config.toml
n_layer = 12
d_model = 256
n_experts = 128
experts_per_token = 2
d_expert = 64
d_shared_expert = 0
activation = "swiglu"
moe_layers = [0, 1, 2, 3, 4, 5, 6, 7, 8, 9, 10, 11]
router_score = "softmax"
normalize_top_k = false
routed_scale = 8.0
balance_loss = 0.00527
balance_bias = false
router_z_loss = 0.0001
n_groups = 4
groups_per_token = 1
init_std_router = 0.0112
lr_router = 0.0015
n_head = 4
n_kv_head = 4
head_dim = 64
vocab_size = 10016
norm = "rmsnorm"
norm_place = "pre"
norm_eps = 1e-06
positions = "rope"
rope_base = 10000.0
rope_fraction = 1.0
qk_norm = false
attn_scale = 0.125
tie_embeddings = false
parallel_block = false
init = "uniform"
init_std_qkv = 0.0273
init_std_o = 0.00558
init_std_up = 0.0273
init_std_down = 0.00337
optimizer = "muon_variant"
lr = 0.00887
lr_mult_down = 1.5
beta1 = 0.9
lr_head = 0.00842
grad_clip = 2.0
warmup_steps = 200
schedule = "wsd"
decay_fraction = 1.0
decay_shape = "linear"
final_lr_fraction = 0.0
batch_tokens = 131072
seq_len = 256
doc_mask = true
train_tokens = 365400000
steps = 2788
dataset = "wikipedia_en"
Below are experts of layer 9 (counted from 0) of a mixture-of-experts language model. Rows are named router (the router's row for the expert), gate (a neuron's input weights, with its number), up (a neuron's input weights, with its number) and show model dimensions 0-255. Each number is 128 + 32 x the weight over its row's rms, rounded and kept within 0 to 255.
After each expert's rows: a language model's description of what the expert responds to. This comes from a sample of Wikipedia text that the model never trained on.

# expert 25
router [119 186 102 118 130 126 124 147  73 122 147 127 134 142 119 100 133  82 125 169 150  65 136 157 181 128 128  96 174 110 137 124 130 119 106 101  94 124 115  83 151 169 126 125 100  60 187 105 123  88 148 110 151 142  85 104 110 142 115 103 137  82 135 106 140 103 118 132 210  91  71 129 174 142 163  86  87  80  85 117 113 192 154 127 101 121 127 107 159 134  70 175 146 118  72  97 153 113 146 153  63 156 151 135 145 115 146  85 188  84 170  54 123 138 127 115 125 154 118 173 109 121  98  93 197  93 141  92 172  77 134 171 156 134 158 112 106 130 129 183  94 135 151  94 179 133  95 135 131  98 149 137 131 171 153 188 132 128  88 154 154  83 124 122 175 128  78 178 109 113  89 119 162 115 135 166 183 145  90 189 133 139 183 103 118  48  96 130  90 144 113 130 115 110 160  75 130 149 198 146 101 161 141 154 119 120 110 153 144 201 165 110 125 100 115 128 142 108 124 163 156 175 165  96 142  94 160 189 179  87 210  98  92 159 171 148 147 114 137 105 177 167 107 162 151 138 168 107 135 164 125 162 187 166  96 132]
gate1 [132  91 137 178  37 118  92 130 116 103  94 143  98 108 155 174  73 101 122 174 129 103  55 123  90 110 121 115 147 131 169 111 136 131 149 190 122  95 156 158 167 193 135 149 192 102 139 181 147 136 133 162 112 101 102 103 125  79 108 119 103 120 152 140 161 135 113 157  99 111  84 130 120  82  89 150  93 103 110 154 119 170 106 149  93 146  66 107 142 167  98 154 179 132 107  88  86 134 159 149 128  93 174 128 110 160 161 166 163 154 115  90 115  94 155 107  90 146 144  64 126  84 168 105 124 149 146 162 146 132 123  77  73 147 106 128 148 184 164  67 172  81 136  62 103 150 181 164  89  50 132 112 113 165 170 176 120 140 164 138  79  70 145 161 163 162 135  71 142 151 132 148 130  75 111 145 116 120 124 135 107  81 153 102 136 145 137  79 133 135 130 128 116 100 107 113 106 203  84 130 115 183 203 113 161 174 148 121 166 143 161 244 155 125  96 112 124 105 169 170 140 137  80 165 171 123 124 170 117 153 114 159 157 124 145 134 106 103 144 118 125 166 145 139 139 125 139 173 129 197 112 183 162 117 151 124]
up1 [126 137 134  71 185 109 156 168 120 111  97 126  39 117  57 131 100 136 130 100 124 151 181 115  93 105 193 106 110 114 114 169 129 121  83 146 189 131 137 158  98 110 144 103 125 192 151  89 125  93 124 141 183 180 121 120 139  91 124 173 100 159 106 191 163 191 107 154 124 174 100 122 129  74  94 145 147 143 159 123 108 153 167 145 147 119 148 129 129 205 124 149 166 121 119 151 158 100 110 106 151 208 112 124  87 106 108 143  92  90 134 167 174 133 121 109 115 117 145  78 127  67 123 146  94  59 115 124 118 110 114  66 126  98  50  81  92 135 194 155  76 140 154 140 109 158 102 106 129 145  85 124 169 145 122 119 105  98 127  65 142 156 157  72 131  95 103 139 129 180 127 168 138 116 107 136 131 131 138 125  92 143  90 138 130  89 169  47 170 160 106 157 116 142  86  95 144 102 117 147 104 137 104 158  80  70  93 147  85  93 138 134  52 118 151 124 163  83 162 143  57 162  96 171 137 143 137 125 127 117 173 167 163 156 118 145  81 118 139 105 146  94 110 180  55  86 121 132 161 196 122 146 101  95 158 148]
What it handles: Table row-opening pipes

# expert 47
router [144 173 151 109 190  46 109 132  76 106 165 123 142 200  99  98 175  94 143 124 122  70 180 106 132 103 136  83 175  88  93 128 110 123  94  67  57 119 122 108 160 140 106 118 104  79 152  78 132 116 121 174 155 133 152 111 102  88 149 129 100 101 152 117 177  95 160 118 168 100  92 113 159 105 151 117 125 111 144 156 130 176 133 127 130 151 164 105 115 115  92 143 113 190  61  99 144 128 125 129 105 135 122 156 137 133 147 119 113 133 163 110 122  84 141  96 191 162 133 135  90 119 115  90 168 116 148 105 164  90 161 157 147 159 129 126 121 122 144 202 102 136 156  65 140  92 143 150 157 105 135 164  87 140 148 136 113 120 122 137 146 113 150 137 185 149 108 174 131 111  96 166 196 129 108 186 163 115 122 190 138 135 179 144  76  52 118 130 103  83 104 210 116  78 187  85  96 128 150 138  93 145 171 101 153 107 160 183 138 135 170 118  89 112 120 115 194 147 130 169 111 116 161  89 128 123 168 196 127 114 128 158  86 158 198 160 126 112 126 174 207 153  97 114 132 209 109 112 101 114 140 128 210 149 133 114]
gate0 [123 160 113 152 141 136 101 177 164 129 162 122  98 100 148 115 114 136 133  84  81 138 144  46 130 163  39 101 179 135  75 100 166  48 138 113 120 143  77 125  93 165 220 132 145 129 119 152 172  88 166 144  95  67  92 179 118 133 108 134 163 114 126 158 182 149 102 124 102 123 207 139 155 126 133 134 111 177 149 175 111 156 133  72 131 100 121 130 126 124 135 133 114 100 132 123 103 138  91  91 151 117 159 168 112  64 142  99 163 100 112 149 147 176 185  68 146  64  90 126  94 181 136  87 105  70 111  98 129  98 124  90 114 130 150 149 110  82 138  74  81 114 163 132 137  87 208 169 106 133  92 135 133  74 142  83 144 163 121  99 139 169 186 117 162  86 127 196 113 121 203 121 151 118  89 112 133  76 136 109 159 150 104 124 102 110 141 118 123  92 130 115  93 105  87  98 124 170 123 119 154 141  67  91 142 102 136 150 173 218 144 128 166 176 164 127 191  96 147 114 121 123 149 129 107 143 159 117 119 127 111  82 127 169 165 138 107 149 165 114 141 194 110 170 154 184 151  92 124 143 148 133 140 150 114 150]
up0 [151 146 112 135 131 156 121  99 156 138 120 134 153 114 141  97 134 125 137 103 153  20 140 162 100 125 146 173 181 152 145 141 171 201 140 162 100 140  99 131  91 105  99 149 111 141  73 138 129 123 148 133 124  89 186 126 137  94 138  73 151 130 210 127 134 140 100 123  64 182 200 112 145 194 120 123 157  80  98 122 134  62  37 123 126 141 106 161 131 136  97 165 132  83 129 153 154 122 134 165 160  66 121 186 124 143  84 172 135 129 191 104 115 163 169 138 145 146 142 112 154 131 133  62 172 112 149 137  52 144  50 150 183 179 128 118 128 135 173 131 149 120  77 160  96 138 157 166 112  98 151  87 153 137 110 163 146 138 118 111  98 199  72 162 146 170 157 143 100 125  92 143 135 155 164 135 153 134 122 107 130 130  96 111  72  92  91 163 143  99 118 117  97 100 124 106 142 104 120 125  92 141  88 153 132 131  50 141 127 119 151 148 140 168 146  79 102 152 126  98 194 185 102 193 177  74  91 145 169 205 113 101 105  85 138 149 121 113 138 122 168 133 113  81 138 109  91 152  92 118 134 169  92 152 136 173]
What it handles: Football infobox fields

# expert 0
router [ 79 155  97 102 129 111 142 133 101 146 142  98 166 135 114  92 126  75 103 166 167  60 130 132 150 133 136  74 142  72 127 164 115 137  87  99  90 135  89  49 145 141 129 142 111  69 180 108 116  91 167 113 151 162  75 107 141 147 125 124 170 105 125 101 141 103 138 106 194  77  92 180 190 113 160  81  83  97 121 101  99 191 139 150  82 123 121 123 146 158  79 134 164 124  41 104 153  83 186 136  69 164 122 143 149 129 150  99 152  94 187  96 125 141 144 139 111 160 102 167 101 105  65 122 177  62 140  66 165 102 128 157 154 134 167 110  93 138 118 189  70 122 141 107 179 141  99 148 123 103 146 160 131 172 156 141 134 133  68 123 150  68 144 118 157 116  67 152 115 105 101 141 148 126 136 199 173 134  91 190 130 117 156 104 146  78  88 139 121 134 136 129 132  81 122 102 123 106 191 124  98 148 157 146 146 122 137 179 137 183 175  97  85 145  98 135 139 122 129 162 104 184 144 113 136  88 209 175 155 108 188 121  99 153 175 150 135 121 147 112 169 165 113 144 133 139 160  96 141 170 128 124 167 180 114 114]
gate1 [ 94 127 155 169 114  90 131 154 119  70 124  98 159 166 179 138 164 147  94 223 149  91 174 147 102 132 179  93 103  87 137 150 110 163 144 155 107 168 130 159  63 132  97 140 179 150  76 126 136 220 160 147 145 160 178 105 120 119 150 137 138  76 168 126 129  99 155 155 110 159 177 102 126 127 123 159  78  78 136 118 131 109 145 150 207 174 115  78 145 116 131 102  90  79  82 105 188 115 128 171 137 185 163 183  85 118  67 155 170 104  85  94 103 136 119 126 149 156 154 117 131 150 108 116 128 131 137 166 139 122  69 134 176 213 142  89 167  93 144 149 145  80 113 113 164 174 153 146 143 118 134 109 140  80  69 152 100 111  80 111 166 156 123  72 111  76 129 124 212 122 155 117 132  69 143 108  93 182 131 118 133  72 137 137 140 151 142 120 145 101 115 115 143 128  71 139 147 126 133 110  90 150  89  95 140 115 108 141 169  78 120  85 167 117 177 127 115 119  78 104 147 126 127  53 169 139 131 141 129 160 129 132 110 156 126 116 102 136  72 145 120 154 154 102 122 124  85 155 167 142  39 106 109 141 137  65]
up1 [183  63 156 110 182 154 110 143 130 111 105 131 161 147 105 202 111 121 138 105 132  94 159 130  50 128  93  78 131 116 101  95 197 166 175  91 184 160  66  82 174 155  47  93 130 167 120 134 140 108 135  96 131 105 166 143 106 152 203 152 102 181 161 170 163 125 170 144 132 197 168 143 176 173 112 135  78 142 137 126  74 143 110 140 116 107 133 127 138 106 105  97  87 129 146 141 123 112 124 125 186 154  98 124 170  77 133 120 103  83  71 171 114 131 169 116 163 139 122 125 160 106  91  98 105 106 135 113 135 131 193  90 195 120 111 133 123 148  80 142 154  75  99 116 137 149 152  97 190 114 107 108 178 130 130 140 109 109  91 191 125 185 155 146 109  88 140 139 128 140 119  49 130 115 151 126 123 138 177 166 155 111 161  90 149  87 140  58 157 125 109 148 151 106  98  66 156 121 137 146 160 169 128 136 141  78 209 165 138  91 127 150 111 192 127 155 140 136 114 111 172 132 143 155 118  94 153 208 152 124 132 114 137 155 127 120 148  76  99  77 120 102 120 159 135 213 114 151 125 143 116 176 114 111 122 154]
What it handles: Table row starts

# expert 37
router [124  84  88  74 152 136 115 128 101 161 188  91 142 123 116 128 106  47 124 155 108  90 174 182 174 114 123  86 155 103 139 174 139 158  91 140  90 181  83  98 123 146  97 111 106  63 156  88 112 115 144 129 176 168  65  99 104 124 110 152 146 170 114  92 143  79 131 117 166  99 127 164 142  99 130  99 113 126  81 144 132 170 143 129 101 171 172 103 190 177 110 125 138 160 119 162 125 129 150 142  78 172 150 150 114 130 199  45 141  88 142 115 115 145  97 165 123 184 123 176 114 101  65 122 157 139 128  57 168  98 118 117 127 171 112 136 132 144 122 147  97 116 147  88 133  82 101 127 149  85 142 177  93 175 103 157 118 122  74 147 168 137 113 137 186  86 153 151  94  74 100 132 156 119 121 138  96 138 125 193 182 123 164 123 126  98 139 169 131 109 159 150  96  95 163  70 133 127 149 101  96 151 137 145 145 121 180 164 154 171 130  87  80 143 110 118 133 111 166 148 152 130 136 106 180 115 208 203 122 100 181 158 125 158 171 183 201 133  86 120 178 105 146 196 103 161 143 151 114 114 120 180 119 143 126 175]
gate0 [123 158 120 121 115 114 170 182 129  98 123 169 162 122 111  60 136 121 123 197 106  85 139 124 108 166  99 118 136 150 102 118 140 121  97 109  90 119 196 107 130 150 124 156 175 112 103  81  82 142 146  76 112  67 124 140  93 149 115 144 128 142 127  96 152 199  85 138 134  96 133 116 142 132  68  76  94 113 179  98 167 160 134 152 123  91 131 143 119  72 141 146  68 137 123  73 141 159  96 115 131 123 123  96 168 104 144 107 120 135 116  68  77 113 151 146  81 146 112 131 152 108  85  80 142 115 107 134 168 157 127 118  86  51 119 141  63 180 120  84 135  83 126 168 202 136  98 171 100 115 151 109 132 111 179  55 113 123 100 152 133 144 109 170 139 186 113 152 127 190  94  97  81 137 189  98 101 132 124  86  35 111 113 137 131 140 180 154 167 154 129 101 121 112  77 162 174 108 140 100 128 139 102 101 114 141 142 124 158  89 148 153 117  89 124 115 143 162 148 131  80 192  95 118 155  86  91 144 145 160 121  65 140 163 158 107  36 130 147 159 102 125  86  61 108 180 102 101 141 112 165 194 148 184  97 163]
up0 [165  98 100 152 133 120 103 116 195  86  80 173  75 140 132 111 128 103 129 105 122  56 140 119 184 140 172 115 112 160 107 142 173  99 124 111 124 183 162  98 103 108 195 154 155 126 132 150 121 105 136 149 117 104 124 114 105 129 126 119 126  82  76 121 131 133 146 160 185 200 138 133 173 120 203 114 162 165 123 205 125 145 129 142  72  79 159  89 141 106 149 123  92 161 174 176 131 103 176 107 119 126 115 163 145  24  76 155 148  94 109 140 104 119 129  71 111 156 110 103  95 117 210 163 120 124 112 126 105 136 138 126 148  72  99 131 129 122 171 147 112 112 159 106 104 155 159 200 140 128 121 143  96 169 148 120 105 142 130 187 140 145 114 148 152 114  90  78  64 117 110 152 153 114 206 104 166 147 119 185 109 120 104 108  50 139 123 164 125  76 133 126 121 147  91 106 181 129  91 191  61 111 170 129 147 126 122 104 124 108  92 167 145 101 157 169  92 135  88 111 119  47 144 134 158 144 180 164 205 152 117  83 199 100  77 158 126 109 105 142 139 103 149 122 108 167 113  97 132 136 145 125 153  77 126 155]
What it handles: Mid-row numeric pipes

# expert 43
router [136  93  72 105 105  68 100 118  63 140 165  98 134 133 127  46 127  81 104 157 128 141 163 130 160 151 126 149 117 121 101 151 113 133  88 159 133 103  57 101 133 154  98  94 153 132 176 132 121 116 156 202 118 162 158 127  94 114 120 101 133  45 116 107  98  81  81  59 172 134  66 159 184 123 182  69 104 121 143 190 100 134 130  94  92 127 183 110 118 114  74 195 140 136  67 152  99  88 129 112  95 136 129  95 149 133 148 132 155 117 184 102 132 120 150 115 145 146 101 151 113  97  90 103 151 121 150  66 166 125 183 114  97 137 134 150 127 169 113 196 123  85 157 120  96 126  81 129 133 145 113 167  76 157 136 146  83 140 150 110 163 124 177  75 139 101 138 166 115  82 120 146 239 123 133 104  78 151 129 167 137 121 190 130  99 113  74 120  98 109 147 186  93 133 153  59  55 137 170 122 120 128 125 151 153 106 144 155 156 123 118 128  93 155 125 110 146 118 136 172 140 192 137 139 158  72 145 144 121  94 138  81  93 154 148 154 197 146 122 116 122 110 142 161 119 157 144 114 174  52 111 155 153 142 108 144]
gate0 [189  25 148  96 110 110 137  94 144 155 147  58  64 172 180 135 122 115 125 108 197 169  84 164  96 146 144 129 118 135 130 185 138 115 135 158 106 171 104  68 126 109 141 141 122 130 150 132 120 127 157 135 114  94 160 123 146 123 178 101 143 120 123 148 116  82 118 114 119  54 146 103 120  99 163 103 108 192 112 163 141 107 157  98 122 168 113 132 163 140  59 141 104 164 159 127  72  95 142  85  93 145 167  92  72 124  90  73 149  86 136 120 153 155  96  59 121 127 171  86 102 126  93 130 128 100 125 131  92 144 207 162 112 156 172 108 147 155 161 143 136 160 110 151 130 174 134  82 164 153 107 111 181 171 116 164 121 115 164  98 166 137  92 171 130 100 126 149  15 165  99 164 132 106 138 114 154  92 166 196 131 157 109  95 170 108 146 146 130 157 114 177  82 135 162 144  94 126 117 100  78 124 152 132  98 122 109 115 124 117 119 189  86 141  98  57 143 118 126  74 152 146  88 130 133 102 166 117 163  79  84 168  99 140 174 120 202  69 153 122 154 134  88 137 183 122 127  96 155 106 141 139 167 131 104 154]
up0 [153 141 120 205 143 158 149 126 149 104 159 132 159 113  89 137 113 138  95 123 126 175  72 118 154 128 173 122 144 123 141 119 155 148 113 145 105 131 176  67 128 111 191 135 196 148 114 193 135 204 114  95 121  85 103  69 118  97 143 116 158 190 132 160 136 175 116 155 148 106 174 143  83 117 178 116 121 139  72 145 150 158  77 115 167 111 104 131 171 134 152 140 115  90 124 128 153 122 146 116 109 187 147 159 122 169 176  83 111 101 126 123 152 143 146 101 159 132 133 235 106 117 164 100 155 179  95 135 127 109  98  62 119  94 148  85 101 184 121 163 130 168  81 138 163 132 164  95 206 143 169 168 163 145 184 141 115 124 164 107 142 111 101 143 124 117 181 177 188 153  97 134  57 188 151 183 171 127 146  59 143 132  96  92 125 129 171 117 152  95 112 100  98 116 108 127 128 156 122 160 157 128 109 142 164 144  42 141 113 154 130 166 113  99 141 110 112 136 139 137  96 139 179 134 135 117 151 143 130 152 119 125  83  71 213 185 123 107 108 105  91 160  81 134 111  82  95  99 108 147 131 129 159 157 194  79]
What it handles: Personal name pieces

# expert 60
router [164 127  71 102 161 109 132 172  49 134 166 118 132 168  72  76 135  92 102 168 188  79 175 120 154 123 124  62 143 162  63 192  95 112  85 103 114 135 113 116 151 131 162  79 138 113 152  81 134 130 145 187 140 154 135 123  98 133 147  94 136 136  76 127 142 112 120  79 189 124  94 156 143 139 164 115  78 112 141 163 129 171 184  56 136 150 159  78 117 134 111 193 154 154  93 118  86 147 137 125  98 117 156 119 140 136 106 106 142 105 140  83  89 155 115 143 148 172  80 111 157  80  66  83 168  94 185  74 121 115 139 137 143 168  91 127 131 165 133 202  67  65 129 123 103  69 143  83 190 139 150 159  83 154 121 145  54 142 129 117 107 106 115 135 121 126 138 163  99  97  97 126 201 131 129 146  83  98 150 153 130 129 157 130  69  90  93 134 112 117 131 146 103 154 113 125 101 144 163 144  86 168 136 136 145 102 105 198 115 134 184 147 151 116 140  86 125 133 124 192 108 180 132 140 128  91 148 147 146  89 160 106 114 205 153 177 181 106 134 113 128 155 155 171 113 190 141 128 187 110 117 155 130 151 128 118]
gate1 [ 48  77  95 105 106 182 129  93 148 137 138 167  78 176  66 130 115 149 103 108  89 132 151 139  77  56 178  69 119 146 154 127 219 116  87 125 138 153 151  88 190 149 135 118  58  99 111 109 173 135 100 125 103 109 136 110 125 145 191 152 143 166 116 131  99 201  83  82 131 130 113 150 130 116 148 111 110 132 133 170  86  96 136 190 112 136 137 118 120 126 112  77 139 127 147 140  76 141 128 158 161 160 117 103 141 134 133  62 143 186 134 141 142 228 137 134  94 137 128 161 198 135 102 109 143 127 139 174 119 105 150  82 103 134 145 133 103 118 151 142  98 117 164 158 161 109 136 133 120  68  88 142 169 118 134 136 101 107  83  99  93  66 196 143 150 169 110  97 120 142 119 122 155 107 105 116 109 167 164 123 159 159 109  80 129 147 145 136 229 121  97 189 132 161 126  43 152  81  65 184  69 131 107 129 152 116  77  87 135 134 100 159 165  80 143 114 136 186 111 118 127 125  59 125 152 123 133 181 124 128 187 142 148 101 189 146 125 115 140 159 154 104 124 104 123 150 142 106 114 121 141 136 110 171 124 151]
up1 [157  99 101 120  73 119 146 105  88 160 131  86 101 128 150 105 184 116 148  99 101 113 145 191 116 173 144  98 156  55 102 154 144  98 124 134  97 189 168 154  78 141 155  73 134 109 129 160  90 108 179 147 136 156 128 131 165 128 139  96 123 116 144  95 116 156 121 132  94 177 131 132 137 119 103 120 125  89  96 125  97 114  27 116 127 102 116 183 119 140 120  86 130  99 139 114 165  59  80 158 112 101 126 127 141 133 107 158  89 121 118  70  85 117  69 125 157 121 139 130 169 155 155  96 148 128 127 188 135 102 142 127 102 143 132 125 156 181  81 103 131 140  83  92  75 145 101 133 169 155 110  90 134 139  45 126 100 140 161 171 128 159  71 108 170 110  92 157  74 123 134 120  16 104 110 109  81 155 134 111 142  88 156 155 151 171 154 130 160 162 169 109 134 159 115 130  95 169 164 169 106 131 128 126 141 128 124 167 196 136  91  72  79 126  96 209 138  81  66 142 120 131 158 115 167 116 108 150 115  97 118 158 176 139  91 114 166 154 162 118  88 131 115 132  96 131 183 115 171 202  55 128  57 120 114 183]
What it handles: Nationality and demographic adjectives

# expert 29
router [127 148  76 107 132  86 117 139 113 145 161 126 136 173 130 100 159  68 117 139 162 108 184 157 200 132 132  59 142  97 143 161 116 152 116 115 105 139  96 122  98 172 114 129 114 115 169 137 119  84 134 126 120 148  87 110  74 104 135  89 110  83  67 102 122 101 133 106 188 139  65 127 137 151 184  63  85 122 102 137 104 191 145 101 107 151 133 104 145 145  63 184 170 120  94 121  93 142 180 160  88 176 114 140  82 162 158 103 193  77 236  46 123 120 144 118 140 183 151 168  92  92  83  79 153 131 161  96 198  98 180 179 154 124 121 128 101 156 140 172 132 125 159 110 132 112 104 106 109  99 123 167  94 166 148 174  81 129  98 129 160 106 134 135 147 100 100 157 110  78 113 149 156 119 141 145 117 105 127 135 135 146 160  49 124  86 123 110  87 129 147 164 123 116 138  66 141 123 195 119 123 124 151 174 122 131 108 139 139 153 115 138 151 135 120 119 164 113 131 183 190 166 154  94 208  81 142 203 104 129 184  96 111 125 155 153 182 122 115 113 130  87 114 151 136 155 177 129 161 108 118 128 146 155 111 172]
gate1 [124  95 192 132 171 132 159  96 123 123 122 121 158 150 105 109 101 100 142  85  96  79  95 115 155 172 129  97 101 100 117 134 161  78 160 136 141 165 102 118 102  45 172 134 120 126 153 164 142 135 127 125 161  85 160 153 134 111 125 139 203 136 164 124 134 174 143 116  97 103  88 182 168 135 135 158 105 148 150 159 128  92  86 107 103 133 143 137 114 122 163 137 182 123 145  87 121 140  70 145 102  81 120  85 103 211 143 151 145 128 156 195  89 135 151 123 124 171  67 106  91  83  78 171 140  53 112 110 128 123 160  68 127 221 131 105 193 136 114 177  68  89 173  98 124 106 133 100 104 129 114 146 149 188 156 163  67  74 126 101 114 138  65 122 144 107  87  86 173 148 153 134 116 118 101  96  88 177 164 170 138 164 114 107  96 129 134 126 200 156 145 119 121 153 106  85 112 181 151 179 117 126 151  97 138  97 129 137  98 100 123 102 140 167  97  69  78 169  91 151 155 106 133 104 128  71 163 158 128 115 140  81 150  85 125 147 185  39 166 107 149 107 120 136 169  92  85 163  99 123 127 156 104 146 111 144]
up1 [134 145 107  98 112 114 120  96 124 149 179 125 135 187  87 101 153 130 107 183 182 141 137 109  78 149 130 105 115 141  60 189 127 102 139  97 159 151 124 162 127 135 117 107  84 146 100 154 153 156 126 140 126 150 156 146 150 129 123  40 112  57  93 136 187 136 109 128 135 135 166  87 144 116  98 158 124 186 146 138 109 104  89  74 195 117  90 140 180 141 167  83 137 110 122  61 119 123 124 161 129 128 143 174 105 162 154 181 183 100  89 163 158  89 140 102 145  99 128  92 166  71  71 153  88 107  70  81 141 165 166 124  92 177  97 180 130 152  78  69 145 154 176 131 121 101 128 103 161  62  81 162 133 121 164 149 152 130 105  57 102 141 129 123 143 143 116 139 107  44 116  98 145  98  61 113 111 147 153 136 151 172 124 107 148  92 107 148 142 100 122  70 171  86  83 186 177 185  82 160 115 137 149 137 142 126 131 107 173 118 178 181  78 151 134  89 115 125  98 198 141  80 187 109 167 134 122 130 120 169 140  84 186 155 114 166  91 157 125 149 152 152  90 130 167 103 130 140 130 113 117 134 149 127 147  89]
What it handles: Pipe after names

# expert 53
router [ 98  95 121 150 112  71 141 123  92 124 184 127 149 153 104  54 136 106 143 143 153 120 172 123 142 104 151 116 121  79 116 133 117 115  59 126 119 104 116  80 134 125  69 103  88 106 168 105 130 124 120  97 137 135 182  77 134  89  93  97 150 139 127 110 176  80 124 138 153  97 109 117 146  70 153 105  91 115  98 188 153 156 207 127 107 153 111 115 155 147  46 144 163 110 124 127 150  97 143 151 121 160 117 184  98 156 150 103 138  73 161  49 145  86 139 127 138 154 122 139  82 150 103 128 156 133 161  35 140 121 164 158 166 155 181 168 142 200 110 200 117 130 135 143 114 116 116  83 167  84 173 179 102 146 150 169 127 150  96 130 144  92 175 142 154 126  97 166  37 101  69 114 194 132 147 190 129 138 141 188 115 179 120  99  72  89 130 162 114 105  94 155 107  90 126  94  92 115 186  74  84 109 157 136 147 122 145 111 140 142 145 100 125 119 162 100 130 165 118 146 143 146 166 143 166  97 196 166 155  90 134 109 128 172 165 124 128  80 167 167 173 134 117 166 132 186 150  74 147 132 141 140  86 116 137 106]
gate0 [ 72 142 154 102 109  68 104 136 177 123 118 123 172 113 119 123 184 107 115 109  94 121 126 206 179 145 147 120  96  95 104 149  84  56 108 107 183 139 149  80 157 125 149 102  34 162 106 106 144 147 101 131 136 138 164 107 133 167  68 104 183 139  64 148 160 124 126 108 156 141 178  99  94 102 117  68  97 149 181 215 105  70 140 153 109 165 135 154 113 174 165 170 121 114 141 145 160 126 116 150 128 138 221 158 134 128 104 102  95 135 152 113 130 173 159 124 150 139 154 166 151  98 121  82 140  88 134  76 138 156 165 181 148  79 117  92  85 118 165 130 167 175 128  72 125 129 115 142 139 148 135 119 189 129 129 112 163 140 167 119 113 137 127 143  85 158 116 139 141 139  61  60 107 101 114 161  87 125 100 103 100 211 137 151 143 121 117  96 100  89 129  58 113  96 108  71 101 137 114 148 140 129 122 154  79 151  73 110 132 145 134 144 124 215 143 146 127 155  87 133 183 117 119 117  70 136 128 124 159 182 126 114 160 136 116 160 118 115  97 102 138  93 114  62 196 171 119  99 121 186 102 103 109 144 114 151]
up0 [141 110 154 156 143 109 127 130 128 125 140 148 115 102 140 127 162 128 190  51  91 157 121 116 108 104 178 147  95 133 118  89 175 142 168  80 119 103 126 148 133 129  78 109 157 104  89 126 162  99 217  50 102 156 165  78 122 114 142  64 122 164 172 163  94 181 101 122 116 114  79 142 129  94 160 171 150 129  80 188 128 123 131 123 148  77 121  71 133 141 154 153  85 142 120  98 105 148 124  93  99 143  86  92 128 200 186 130 143 152 124 114 119 134 106 146  92 109  97 109 139 133 130  92  97 115 195  70 141 126 137  83 157 146 140 119 178 118 103 145 167 145 161 104 110 155  78 113 157  72 146 113 121 101  77  67 162 111 110 158 139 205  56  77 164 120 164 126 132 106 106  90 176 107 153 152 128  92 138 123 110 146 117 187 161 171 127 134 124 104 151 117 124 129  80 124 150 132  76  76 169 130 103  89 121 112 249 111  74 159 141 130 110 148 145 100 172 152 118 144 104 182 200 142 140 119 118 108  94 120 141  92 118  73 157  90 127 100 126 120  81  91 121  99 192 165 119  90 179 170  97 125 120 142 172 108]
What it handles: Infobox punctuation and units